python train.py --n_empty_slots=4 --routed_scale=1.0 --lr_router=0.000531 --norm="rmsnorm" --optimizer="muon_variant" --batch_tokens=262144 --dataset="wikipedia_en"
Below are experts of layer 4 (counted from 0) of a mixture-of-experts language model. Rows are named router (the router's row for the expert), gate (a neuron's input weights, with its number), up (a neuron's input weights, with its number), down (a neuron's output weights, with its number) and show model dimensions 0-127. Each number is 128 + 24 x the weight over its row's rms, rounded and kept within 0 to 255. Numbers have three digits each.
After each expert's rows: a language model's description of what the expert responds to. This comes from a sample of Wikipedia text that the model never trained on.

# expert 30
router:107089117141127165120127117130150105114165122153170151117152082146108149147103116092163120078156081109119161130120112115178123155124095134102134134106158115097138089105151119132134094102108141114128128192111104148134139169147108167117117123146115124120149082080139152137106104130132121095138127145102152111164110138129156117152125114117099093191157162132149095131104112130114117166148
gate0:144128127107121161135167133139130139151118107145123143120136151149152113136117082150139123106072105139172181139101149079105107122153096100117117111143140129113127133136179136143124134121127147173137137113117103099123168144110157159140115157133112121118104112104174173186107154109152112159100125164135154120159192095141135130113146153081092130145105107130103118133107094152078119137145
up0:131134125115150125140181107118156175143137110169162150112131137185131139127121122184122113088146146112125176118126125114107086136171141173113163152130116134145124118116177137115103150153117160132162111103144120102141135129105128133136174107132099142133102132073169161148109153137133138148108113165135127134135168106144135168113161113119108104150143096128091157136106145113114153198135
down0:144139158120125105133137138173081168145139140097129089138150101127132185115089140123072086114105103188124104176111105118142135156147075124105149103137159093102119123137157118101086142130169139164119137118148098120102121142095109102116110137149118187121126156132119091129126135123159142142159139092133095126138102159116127121102130118132107131080113121109129164122158141143156119129156
gate1:101142080114153139121118069135101101112101121149150116121136152150123154097122129119123115117142116152109159114150145138117110129159144151179102146121126146090091125119098129119125156080162153100122132144124107154155108157109136168176112122149115132125102114108133144122109101114156105152101144086110101135148131144102113173199069138179151141144123152100143126125097123122070149134153
up1:132201135104094125146167119127105069121141160145089159134140134130148140135130116163183166100128129131112138135141149088130124124138088110127135162127125142139101089171119127110141131123136107136115161098144133131125108138087138093114116127085156159115092164133109140123150122145110119105168162129132139110120126139096140149072118102124112141166066094146127112113124188105128093154134
down1:146145126131093132100134103131123128142119113104103125116102146124115140126138057129119068115099181105130128116098100137095111111133082096119064113154113157138172143094128087135144167099104130158124128151148164169102128139161118138172102115108158103106145087141112164135131117152109153123100117132110140175175157081143157119148121167118141139148103129143161127119128135137143130130125
What it handles: Capital-letter pieces inside acronyms and codes, like IPC, NRS, SOS, plus title-case nouns in names such as Cup, Court, Tournament.

# expert 8
router:144127160139112125132155113145092110162121147088164091171137127110130130154134120159116093077130132162100149120123162141127153126130139112119126134105117141138129095148142122162104108095140123169162110104089118143079124128152121099123136139107121076102145158080088134102104135121118132130090142055156095145127176158130110147126097112130143120169146136110157137151123088094108129170095
gate0:083081118155112120142126123148133132075131157108169142126138114146184133124122140091094120140096142154158123156100143136172135111100122104124185140113079157117146113126135088130106116163125146175131116162126133128127170133139138166155091117098169082105086126130141096080126086135154155141125130123138127128130151124139144130132138146118142111099136152144089123100182126125098115145086
up0:142089127092139077100058127141131155143119132152103134143128181113109131145111118175158103131093121112097107077134138118112121158131122149122072140182133110166147135125131150117111125139131148139101148118152094124124111136141113136097156155153144120144119089125115137179143135148156091119106142120123154158129117111145138136098128077103146140129142156146195165134111150121174091133136
down0:142113123130096098114092076112111145114103138134131147116147142151129150141144140145136164112146130141128149171119123120129161116120135107116166107155132140118144170107143140110085136131138164124099142154092128112159108154145119139114156087131144102133161093086187142154096108160104134118098102097111111097152169049114149074117123105110103165142137143134103124151149084153159141132154
gate1:128124108109124106118146152114128107125152131126132082146110131127167132159111115123135121124134106121132139121133114153146132077120116093119179112120159120102163114119138092104139133142121121154115112120070099129113085132150126103136084125166176128153093092102152148095133072134146142161095082116110099164088132115123127086149114097162163115106157170146149109141153071141095144142096
up1:147127168145100140118107105151127128110088122139125172114077177088139116140126120102119172141130127138102110128120152167146129186122119156089118118157136122141162124120112131138127133084141116095164125108179126151099159164135101136127172087150151143124154076143149116148145124125087177097178155123104092138127131138108168160128134114134084133120103138140111103091140156123102118138128
down1:104139087142114088117130127124106128142119193156156121144140136142100130113106100091072126129119130057141104115115150138172089142125125121137188156152112110091117160142163116134139103152102171112136123139099098127108132109078103139097123111135103167151131142147137151137168147152133133112135119109115105109115149119165129111110121078110091075095167106116141097142132137117112133114135
What it handles: Articles and possessive determiners opening a noun phrase, mostly the, a, The at sentence start, plus his, their, its, this.

# expert 13
router:148109140106149147099094116137136104099125102142164062133109096092129108126143114103118146120137105148141127127150119153155124128159131130156108132151108128125130149158156142107127150140134108120115136185057183138138127148078111113096144090113097093139099116154131176165142123168145099091112197088141117134135129107152137117107142113144153097161142105120106141087106127128138144122145
gate0:128104111149115157148083108136154150123122139105163122140081087140114108139154099094144161089118150123163151102134134084133139127138164146163092132121122132171118129131149108120156168089148118154140139139105127131106117109107116128153162124131082166138092138133132113151141102123151147109122154153127153122111095118100102052145092117164183119081097153101099135115137140131142145086151
up0:145152172099107103119156126115089158124092117133119139096097145130117153129134125130113099157133132100136160166156109149109166139115115137100148155156136177129136121115159128145103136103077133120117125180122129123165162150144136121167118126119151107100109125157129129096143151139089164123135173062146103121166141121148165143154109127101126123177128117116167131183144104114145179158149
down0:115136139130130125108136109102141074087103118128146119123157111136080132131077110132108107132121130144081134142151126140111174122099103110119154153135175101096156155093151125172140106132182177107139140159147099171139160140113180149132146066128123107127149143107135136132153130140154116134142117162102116118115145138148120123156133109144088170129104111148123103164133107154122101193120
gate1:156190131116123109127104098135128079105106089170160134173146123124109124119154154113181121114095123146076135141134122120169147125126116109117094151152146143091119128129134106172105121109119132131106180147118100121092135139149123114097117084108106101123129112152103103126138151147183115123137141130180102148122130092132110149105113120111087175175165115109158130104129093150112125104139
up1:162118135164159105122132161157145154159108122134107097124109136132110135080121147127128121146182150116093097129135130100096112166139139111080121100167161120148135133122161145107119123148162110125157126116108134086082137136129133091097113168111098152157096111180142137182139092099144123105129112137124100102097143106123115108162146101100153124132162127120134148124088127149137176096077
down1:135142126117135175097127143106146080146155112158171128154176125105116157107093105131117113143170141146126119122094142112146124134112133090128114126105092116138153111116170109112174128148154146104119143117130111168131145161153112117141152138128113139141126124121087139136107127172126119110064112121185079146114088142114117118113139078099075148147179124134074120148137131144104144169127
What it handles: Main verbs and auxiliaries after a subject, such as was, is, has, were, and verb endings like settled, allocated, developing.

# expert 17
router:119149108098099179105099095141116061125088164123160147144159160126138159116116119104183120104086145119107115136088135137099125129117123153116108103121116158121104131100107112107125130124123098154089133159104193159145137116106130144171165124144142157142100099137146142095112158148103144148145112096124132160101119115091109154156091114124126146150112165118135148149125077139117097128142
gate0:111203161099149139129160112123159114152137154145140127090124164136125135157108104147121086132107138135108087083100147152079129093146161097136143122095147135106123094132111145121108116168106131151122176143131164100157099132088128128159134147127134135145102126151163138111169102126110107126134166146097118106071108119101130126181150176118116144147139105102152112151136118113125152102111
up0:136113137127150136091069090151156133154115131148141133172166100143104095112144169135141140140192140112182134134141129102142137124148082144117130115152120120141156155144130081119101145113102142138129106104132132137083119118149054136112143154097175106116153087128144122142142138158129151151096142118108129124117149110154110129121160114169131147116129102140146170164171093161156135138151
down0:140064111075121173133103131127181124134098144143109133140169145106126120131084109140094127117142134122104145160120109076126129163083133106137056132141125161096171129162129136125173131131131141129123092121188144146123123177126122116116112140109140122108140118122106133137130160165132110112102149099155143151133097146136123123118064114129142113084110139153120128171106149135107141132100
gate1:126126117150115130088137135104126076099070110120183135131128100116110122115154121107135147141101134112147117170126116163117117093137120091150161151183147142110168137077122167153090106145120094163140156140104075143142127124131166119158118141140129144106130132144140105109102191117104109119138181150133129114137101128085102101150114173112165142156095126138116161097126137124126125143142
up1:090122163142116178095165149091131088144150103098103159111108118159126129133118149137104137150136160090149145145100125120092105100077140109145123157127150108132132117127126107113130167153145135131154125125108125122104083133142129128168113146159159113161149121137139104119113167141122114177076134129157146198113163143110100161123162094171095160105112123113107127148120125151103083142118
down1:139103100127072161143144138123125124101160134120124119154145092088149132139121128109148097153110119136145164108140182137164095058118159145126132124131129131188124159147145124131138120107157128157126129097095158189111140148132161130099143096107119124138109108084104125126163115113137120183156129150119117106132146074133126111098103097098105181112138149140160152124107101121145123157110
What it handles: Numeric tokens in tables, measurements, coordinates, scores and times, such as 34 in 1.34 km2, 197 m, 41′.

# expert 31
router:138169117156150122132128112114119093104142130158094114153138136201148115115092127130109166095166160129094128112080142153096126145098158099152121118121155099111138177163113132166080133143144147108123128128143153143110126136114113134083112175100102117126158170113114130160140148160121106114160108069137103113093081110122129104139086123117119119107123145128144142134067119134128124133123
gate0:128133097168112117093166144113112120127101084137137145132144139098129114100110096150137140111158133151149141145104168142122142146118125132044149142134150114119141138165104145151081135125179160124133145124131093110129134116099135091088147150171115122126133160138174151156092101150092136111088126127166122141089107087137134095165093172107109130160132149137124152143134093130093109110113
up0:119117136145125135082119098123128132092134112160111113124145123124114095126104147156141015151164118100111135098141102157095051149134125121101155117180134113101138139110193132102128100118126119143139126122134121106103142163163139122144138178129132153128117118158159115149117138118140132174124119122151113134168110157142124174143149135150119122131148129131142116083134131115119120132085
down0:149102102079135107123111120147169159125139132108129141110145128142102115102144144105148132120112147090159119092130151133107064101133127127101121117066167144115136108124114124100178136124144102180138137115140100103122130145140142141176106132141134131090145135091137142141141146131167137131185171143167161175101126082100089129157148154141144145122126128116180133125115123097104149092099
gate1:110156187109118103137124123116126117100133127102109116158111149139131133127076131130160159144113155162125133117138137112144143100115146094175156092170127160132160108137171137174123156084124147112121103144076109096153135072128112113108133158104138099106126166146180163116156122115150105116139132150112116147143156106099093100090118104132106140106117141108159155087122114124086157142153
up1:135115085119120085116083137132171165140123116135155134118098117130086127117102148126087090150117124098108102119151114126122135135155188117139111132128117161120125081092135132168127147122099128181129117141093138128132155139124174112135129069117151128132119084135124054120113121117122104154132089123124145077127142190153121094140119140149149116133155154114135170110120113135096130159155
down1:134096165128158134129130137129147158121146136146102114070109115156119125109096119154139170158124128103126139072141144130136109121148137116150153110151097089132127112125139154102105128131128129148102117104118069091151094099140138119067142118087153110126097114131115174114119153119124183143122123137139137167125126163121150169147168109146172146132172160138083111145145115154163134140070
What it handles: Date parts and time words: the comma after a day in January 25, 1948, month names after a day number, and during, when, after, in.

# expert 28
router:111137183127107124149156084093108162116102128139095090116150107103109141132094135152073186147117125119111142095188111077092110100122100154126118145125145110157157123088150126122150085145147127080134124127177113170138120141102106095106134132145130109116143128160131127127078109118103110161124110119138126129151173152157133098118150085101122135120142153153135127104114136124121115155158
gate1:141121104132152173127127080139153126129074116122128139150119111124148153115152123131110181134136146137099148120120129109136121082160173126141098156058128099133169157113175128143110126135092129115136096108096186114072137089098136132133107124155118135117122110129143148115122083130132111141124106083120116133101152113140117117128155134151106129117120129070163146080115106156084111104094
up1:164122107100100116145102115116132140168120154131138115108175102144138132131170130137155126157127086155144115153121062111074126147171137127102140168160115175148121114134143094131104149130133092122142171151103113126094114137131111162153139111129137119051143114112106144114097132152132101131107123110119108119145097138092080153106169123093118153100112158113106158098159096121120138118150
down1:124153126120119065113113117091145156127134137097128108135126106139100149148107175168148110176116114101139148128113179108152141107121132184139159122119140159094071139139134130163092123100110113116123145143085147110136113133116124174165124123087124158101124170114090157147146160113122173132173146153138148134114114120132111132148105107148104174122136160111074149133096113140124113121151
gate2:147143128131135157133123124086146099088098075148125106123113116141163085171083121123120153155113115121158134125066171133095112104137105090122096119133165127108094097127165162124061111118162139152121108141122119112137119137133160139140139108121113146162133141134171127125102136130091160090101122104111109116130136093132164147170115114099143138143145115103149166100088128132073124140115
up2:112133161123134115131098094102120151153133109160097094121140137130120110173098060108127149129127128131110150117114138161126124118149128144128119126131134129112139123152129142134072168095165106123130159121133115092091131123125096139105121139103139123122123139117104106112082129117103131154110086122130175116240110110096129131125073123110146137125142096093176151175103136123097125128123
down2:128109133106151101181130138150139098108104127127135151157126173185113114174119132163130141169138110092117150120144161150089097155125152127156171089129109167076135155123159166126105154145141079104185123148108090127110153113120136113123148116122127126141148099098108143113137149147165125112126119148106117132123132129126100163153083127142088155131123090156121103159128098163118155147113
What it handles: Possessive 's after names and titles, e.g. Bruch's Concerto, Beatty's division, plus prepositions like of, for, from and heading marks.

# expert 26
router:087146109118105119115084130146117120167112113170152118161139139128097140143149076151109155113160114114139165095111126067121107104145126141100132166115099145074133117130136136094132125129127121116139108089151138109090159111070107096163134125131128151143142143097161166116081124126148108157130140169117156134118190114089091119147117153114114144113131105149105088088116141142124132111107
gate5:142086120044146148073137097143129119108130143094113100093158085108146152126167070062100087129129121134126118119138121100138104137152096119091108127140139143092138151100131156120137126104122152119095101131147123105144140138085107132131109133108125166159130137113087182123096099110139090109125138141161103161107085127121114127152123141132094131121146136113120108138131101130103112132155
up5:150122075087122138041137133086106099082146150164130091100132109133096111132187102123179090146157138126152153143106142101134138146153135129117094143123121161101130099159121132143150124089138155108102128156151096091109130152087112118145114121139125119155089143129111125142109147149140126112109125147125120168116121111089102134110107101113102173123114125126128122105148147132083099125099
down5:115109158103084157097116126192121143157118130143157094075138125136142113130158124118147105166100143150113126111103114090128090207125119092113139134126130128115115144130121126068117148178095128136124127141139109115126130125078102148136126119122118126137134142143089138149122075149149166099122111158109125152187116150089124093099151175127131142136121123126130086135146081133129126127149
gate6:069130102118157163160125145123152135130138112164172119145158116181119136134173084164154157076134111102154170116108116129147127130138107130125140151128132124089110113146118117090107139123114113171114132140158137123106115123161164118133158127150124084150128119093172155110147141131131104140114139140121115171158167093139128125128117116194131122197139089159126100125132109151111136139152
up6:148117145110144109107156152121135130107115110109107125120147147129113132104125167149105118155158155147117101148140121067117122122150133142104126140155185117134126093206109122130121109147149120115110110150180131113128100136117163130123151093118120136101108156131141114106160174144117149120138119090125110112142119138112130109113122205135093172091122157174077140076109119121117102143076
down6:126101116134135101122114089130126129097111119112151118125163076113160132109113111111081118155100113107116139172122165149123143135126085125187105134131098109085152090155154093108128155131110109090130075141122079104152132131112129119169165164145142108094127135121160147155142169127120154179185123139167098132108114125154131150123136102167108158115139152138102147118150130134101108145139
What it handles: Single capital letters or first pieces of proper names and camel-case brands, such as P in Padres, C in HarperCollins, A in Double-A.

# expert 21
router:114149086126123133140080161158124145158113124142140122139112133108118144132179090131137123164090154181109142143088105179116103150111147109117147144145124165154091158153124126168136124126161128144100150101145102084112113150160142085147088134113156142104107166129132120165093152151180137129182172149121156102131139091134114119128090125131139147096120117133114111150148111165111140124119
gate1:113183150118172101089171133140150130150102162106098123144163128131141116121165109113132162115120127149139167162124119113139096145124159100084163173151105181095114097118121123139122115142131166109118115158127133118091109150133090103116134120137157164126125122123111176119152140158133150122179149150096189100130150147107141152138115135175146127148115123085107111125136121168098132160133
up1:121182125125133129090099144142165132142109146156096136151162155167102135136143126108119129078119130120162169159131114139110077145123127112102177192128138146112125137124147129109113086135142091128128122126161108090117093126155123103134122130154116117108143139140108195115116148126102107112190122117100176104122142130126127140139119164159121134141106141091090144119162107152107134192134
down1:153169132098148121154115141119111127128111137100139125123105129085154116137160152087141126127118130151164177133131153108142083175089128103149142095090135136121172143165127139121140127098103129139127126089119149123137147120122136102136124110131085051160122151089119078137120111083096147136163149162142121116118104085100116117097139126138128110118174172168168122108133158126120114094146
gate2:167126116161140138122147124084154137149160130106125128147128099107122106128141092129103089161133148127122089157108128191132130154103133088104154118080147111090129184121123125115113110129084132123100162111103105119116120133149130088138122111113113117087105146134142156168080128134162068130148155106075093172136126133126139136124118124143107095126148119128164133106099139187142149114101
up2:098126125148150091128132112157080104139115124125185173135106134120142087121021129134135121078123109141134153075153141176127098151129139155132111141117153139168117135112120122087168140124117148109118109147094153138122103119124140124140097143156135144140144112113141143099162128164113109122142141154154121131148133138151160093121130158119105146125117081093082108155146132127096102117133
down2:117111084133122141137118092147110152103106115108155112117109156149129143175155152139126142076152139146104097166131121137114100101142148148132130148111106132074069121146141098094138147089130123120136120161063163128097129144128151123110132105150101103121128178150144129132113179155100133115157103116160114099105112147088106120130130094114176123122150114181160166138107125092140117117105
What it handles: Consonant or cluster pieces beginning a syllable after a prefix or capital, such as Or-th-odox, Col-qu-houn, re-e-lected, second-f-astest.

# expert 10
router:096161142126142117125167093089130159108146103128081101096118106139133167126107142120092135141147071140109128113149100123114121120136122133081133117131134127124146098086138137116150127145110111080109115095167115143107168135102107096095154120156109134123152145127112147123141128104120144169162178128131173095141124151134145104130134131127130094165184124169087182116168155132149143118173
gate5:133120148137118139124119126110149122149099156109119139143097137086106086135160066124109103121146105115099119156147119121137102116115158095099169121156103144136147128111152085143130174132103148113139119145119122118067154107163144142148091130136126136123130112143150158120098114103090102131150152124126150093100169103130141211138154135133124118104115133137153095156139094124166205135121
up5:138146118094153149098125085089118129120136085144111166124138148127154104152153141109089128137100108125133100192082129136121131117135104138101190121126135110137107162128121087118158140175137081094119197112123165119155138139140179122098121128117122112125115089151088162146146094145126146139166117147140131117141144137089110180144155113159150151121117156146131110135098113144133135119111
down5:082080078110154149125157119101135084157088139086125142141111141134119111121081097155129158124152123054152137114178169131171100129123100119105109105128101133105133124149115128101123114145136149115149136142130159147162095167118118190114143138113138181146145131123131125150111120152124137160132096165100169131136097152120122144147149151154085148103148134120144109122128099124135150114116
gate6:128136126142148132135109105133155146198123101140110104154108129136146157099186127170111155093154117141121161142123143117150143157185145122094125120095108110157114123122124130124102093120142142118065116145146186133136134132158156107135119124125147137128172128140128148158152126089154132179164158097096133149151159095132132156138133129168154140143118153104125161124146120153159173172148
up6:169145118091075117150173139118147131123173096159094114145119151097135173130109101131133097167116129140129127180141102127130131173126128100113148113108143109126104157144112110096128144095193110091170134094108167107121179148127109134107099084110164125105087121060100127117117166112123132102149137126121136122118117116110112104134112127146139146090123142134148099121136092134110133132149
down6:122150113133183151102126155137144133101111167111124112098120150123202140135127135122100143127111131131103151137123146138135140141103066143164141170146127100137142152095120118107090119150124132125110189128127136128120137113113171155074115150127084181112107116139135086155118085146140098137148132102126127097138087120117102105110110134135107161086145142131102129087118129157149100137185
What it handles: Closing parentheses after numbers in tables, e.g. Swifts (8), plus degree and minute marks and spatial prepositions such as at, below, over, throughout.

# expert 25
router:036099234184151142079163091029101184102108128131144120125124124131127138119161124109158134147121103110106119123122151161138107094104118102122158125130157108138113141130144145121153142141123133127142120138147128114166122136144147159137129110131131104139128152144103150142115127104147147149131127120097140128139105112119143128117138120109108163125152126122137102134130141113119119131139
gate0:137093134128156110121163137122144123159121108163162157121143132139113131143161135122086121134114098111097145158128116132179128106087140105118151123103192112143158102135124143140148148133126106149082135111126162117117107130030148163136135123129145105141106124111145132132146164152173087091130099129143131111153128131085100175114086138127067128122101152142126116104111102151100122129124
up0:160110110165123133120115116118078116105138147137109138154132136110163110131122120103124087160119094111097114117115157171085163114155092104108122135136106093138156117116139129172132132119112158145120109167141169109095114131087093126163084146167119094125142142190125121111135127147134105155140141104135120105116160126117162100122085143075104099122122152119140141143107161090175085097134
down0:110135142137107153122113124109135151124148121075099101146100119175114118122137120109109101121117098171175099128121152150102097174102125133120165136116093122156124116117105083121109145180148164090153117141109114120131147154167085129151094160097166156093151117132119108076129117154099102154137124116116162145130146124163130113111106083140174106124169138097139134169162137140114146141113
gate1:128128128128128128128128128128128128255128128128128128128128128128128128128128128128128128128128128128128128128128128128128128128128128128128128128128128128128128128128128128128128128128128128128128128128128128128128128128128128128128128128128128078128128128128128128128128128128128128128128000128128128128128128128128128128128128128128128128128128128128128128128128128128128128128128
What it handles: Later pieces of rare names, surnames, species and place names, e.g. Mey-rick, Par-otis, Rober-t, Kortri-j-k, often in species infoboxes or acronyms.

# expert 16
router:047154227132112128086137096071079168093145120127100149135116097158118128141131126116090143166140126126113126097147126147119115069102100153112161121137130127111129121123168120122146124152114122110133121112162111111135171162121132095146132094133139162106174177111142117161125112105118146132123136136144147147133132129132121097114128090091115134112136110132117133121129156127139110135138
gate5:111130199137144108132095069087094136141142125123153123142150097161141159123127138131114124141177101123123115130117086112108103099112168095093120167135101129116128143154150111116108167124156114132174125134144134125121079102147175157141127112104135122134094129136101132139102169120113121108109129131107097150169121086114164134115113100163119167150126140091142108081139149147078134116092
up5:145142180121142111139092094118106173087119134141127109159150153138114154146126117109125156108149104145164173114141138131091100074161131141121146141134141131171134131139150161143128149126136182147138160102131080139153078149134117097176124104115159095104106139166121115139136081115127140123092145117144156139113145096129163106128121143149136176142122163121130125068135125145106162088137
down5:104131150082144097145109094158095093077111129119107139132121065122123127112117110177112142143130130137124137093126076133118107099116124173127141127119130137094141123119116109112125144134106094103141172130136146063122148128143137100152102099110149177143140131094133095147133097108150162135072128115148089149149124101151124078107154098130098133153120144101112121140146173158168125102125
gate6:128128128128128128128128128128128128128128128128128128128128128128128128128128128128128128128128128128128128128128128128128128128128000128128128128128128128128128227128128128128128128128128128128128128128128128148128128128128128128128128128128128128128128128128128128128128000128128128128128128128128128128128128128128128128128128128128128128128128128128128128128128128128128128128128
What it handles: First piece of a capitalized name or term after the, a comma or a pipe, e.g. Lu-fttransport, Ge-ography, Lev-inson, plus blank table cells and non-Latin bytes.

# expert 1
router:140129178122201114175183120112156090131119125153111151129104121137181149126102103111116109133154148102161135157140107104118163124142084136171102137136103135072152161161117123112133142100122150132171107096114125151127089104082103108109123136149120110143124152106126165127137107099164129139150115121112123130145151128149106132153147158181114149129112125094147104108108122144124133101080
gate1:119098146119140112129174103161146120153100116132109156153126115142150143182151133115095107146126142112114129137122161134172153099115112131156157152127149138118078158134193143096128124125122154153138112072133153167134098156110140135136144103149092117191150111107130111188138125122150126156141135144154133115108162125149095167144124119152130123152114157135130129176054139138134107145151
up1:160130088116130152138083111133121120181148144121145125129095151094126103078108133148137136073134135142124111125178097146118156104144113130115126130103162121136176109156144219101155110152127103105137144168168136116133102135113128149152134109127142129167127160100129120143080135123136129129133130106111140091103130139099131096143157129115153150115149123096079116102151130120121140061141
down1:125069154129132143164140145066153097130095127085135133116184145120155145150107144136102145118131155147134113098100101124078153155119112110142108096168140147091105144151113092118125147158168145157153135102128121081132127133143136105108100104133120133152137110117134135144115147164110138136134180134104124134130121122154125203096066147142115116115108160151170117108132131097137144133141
gate2:115154118104150088141109071154147148124155111152110115140083162115104115120124138143105146107136082163115060108090115087126121158162123138113127127156156143122109140117144122126142128135113129144117140138135134120149193128141150122118158142098189095120140125104127167132082104130202102131122112137103115142143106109101136130103186160145122128114088090117123143118093108151131144114124
up2:164086134129123141135088149150132134148128147114171171098134145101142105150109135172162141092120135124140152154169112133115163108103121140126151124074143117115126155104155135121098136111147119126155128118133159134120078091114134101147117118169127156136096154096136099157108123071089149152096150139136126092076156148149109111150122109136192114140158155132120097126081131149118120160107
down2:114102114142074157083153122130155108142105106108136121132125131164068121129114131138121169125129116150092151138145116152131098137107108128086110133111150123167123123095123127124132114088083134143137130102154133135169102111154114108122098141139145104094148093148184165126098168139079110089101131170112139188112140094130131147183138121104116174130108152119140119107111115144087123112118
What it handles: Punctuation separating items in lists, credits and tables, such as commas, semicolons and pipes between names, e.g. Ian Holm; Iben, England | Aston.

# expert 20
router:127170159112113138118136114120134138129152135173136109121127095104144144142104096146105098147171064118177137092179130122128154142141132133145128100129087127134136176099152117088105121132121171121121101129130130144101145106129150122146120133175110159140121128121131155106138151141136063105117115098157148110136096141149214162111103156109106098103120139149123164117156103127143139169133
gate0:097095120105152146141162113101123167110135130116156154155117100120121136181090135171147136182127105117117116134111152116148104169128119133107092096086094147114134100138171114120088115143178162129099144164116130110128188128112163114121100124125128137124143088159114140150125168131139114120173103121141145154139111162115167162172112137145122100167075116101137125129115118131114137138161
up0:132150139168095122167112136170157101089132110116121131093132149106143121126126104134118127105125107127130068129143158140148098125147133166115143149179144123142141114163146135178114114152147146106151175142128119111138132193132122135147147098100158181118114139084178130088147128102096130101139153122103099127108135137143154122077103123120105128104162150130164120127114133109078110079155
down0:133117093140135146097091145100130152099121138129155124119165128110143124136127143122117127157122107182148131090144169133104109097137132110145144125136142129141118131163146134118132166159144133079140108143141134132174122120135190121145149114160157123096111175085090130173075133122124158147156152127144134120130146188128141110134089138114098142183160147089099146103118152132067146155127
gate1:139122126140125114100108135132115135128177118149140112134141097152152120116139086140160118144113153112175134151100183168150137143164121108081128121130106099133089167128115183117113147121109155088119153157128124161103155137135154144107177138139148145132087090135165095123120134136155112109136165074175154100100109119108117157164128179151108117132131130186155126144132133129108153129116
up1:135120092093106147081064175088138167124114146110155105137142138152116150124117123136153117088136127114111139115132134151096122141173125158137142128140167079135123130132069177142096156137135125158130115113118115179088117090159115150177084100119112166124130169132129130114136102086124105141100130099122137116100091148153120133131106144107099123115133114107136128094150111138149170107151
down1:110138118057154135120141165119122131105145156120143107141116126120128158111206104094121122168131077149097131127141137138129135129118095136141122145127151095069117090134117116154099113103124151129114127112117147128138164117145107108127079093094124152156104127125152087178142131123116116135137126121102103128100081112109094134075149120156122119106140080092152167131130147174111120102117
What it handles: Prepositions after verbs or participles introducing a noun phrase, such as waived by, with, against, via, from; also line breaks in football scorer lists.

# expert 24
router:174099110147134141150117159106117152129082133172122064115141140099125097105164100112140097141133147114092117120131139146136115084143179134091169137141132168105119101171113124118074150128160166116101136116091139109128120119128138174137098123165090101158153139152145155106135090137128119134096130119129144127114115119091120159134134169119170162126141116113153122134145154086098091117129
gate1:128128128128128128128128128105128128128128128128128128128128128128128128128128128128128128128128128128128128128128128128128128128128128128128128128128128128128128128143128128128128128128128067128128128128128128128128128128128128128128128128128128128128128128128128128128128128128255128128128128128128128128128128128128128128128128128128128128128128128128128128128128128128128128128128
gate2:131120133127143156113085090134117129113100157104129140152156106084125101098090145087143120112129156142148109131113127159146117114147118160128097151119163138111180138121133142160119126116170148091128147120078129124098142144124136147143112147179097145097109137101157176133102110127132140065149137122147138159149144120116124102174140094135155130192138134109098090125070130163095130146109
up2:121076096123129129137093108141130165105153141130178086133095139115098130135099183116148135134113129141115118065120137136145130109140144112135077128154137141096115112102102144125097146093129124118096162112163081115099132090168174126141114151158096161140131149115132124119130102109163148092155165152123126114136131117151112128165113165102163138139143134082114109110102131141103101127070
down2:156100114159130132142105147145160118113074149112122136143150098131170126143106102139123109126125119121170118137118106118129150154150116118143110095086113116135127102112119122156116115137084118117158095185113101128145144162112144097185125144113159098091135102117148122113131132194153122129133169135156126121126090073128133141100095145063101100129159129109143140123141062104119153148107
What it handles: Middle pieces of non-English proper names, often Slavic, Turkic, Arabic, Germanic, e.g. Kh-m-elnytsky, H-uss-ain, Gust-af, Hej-az.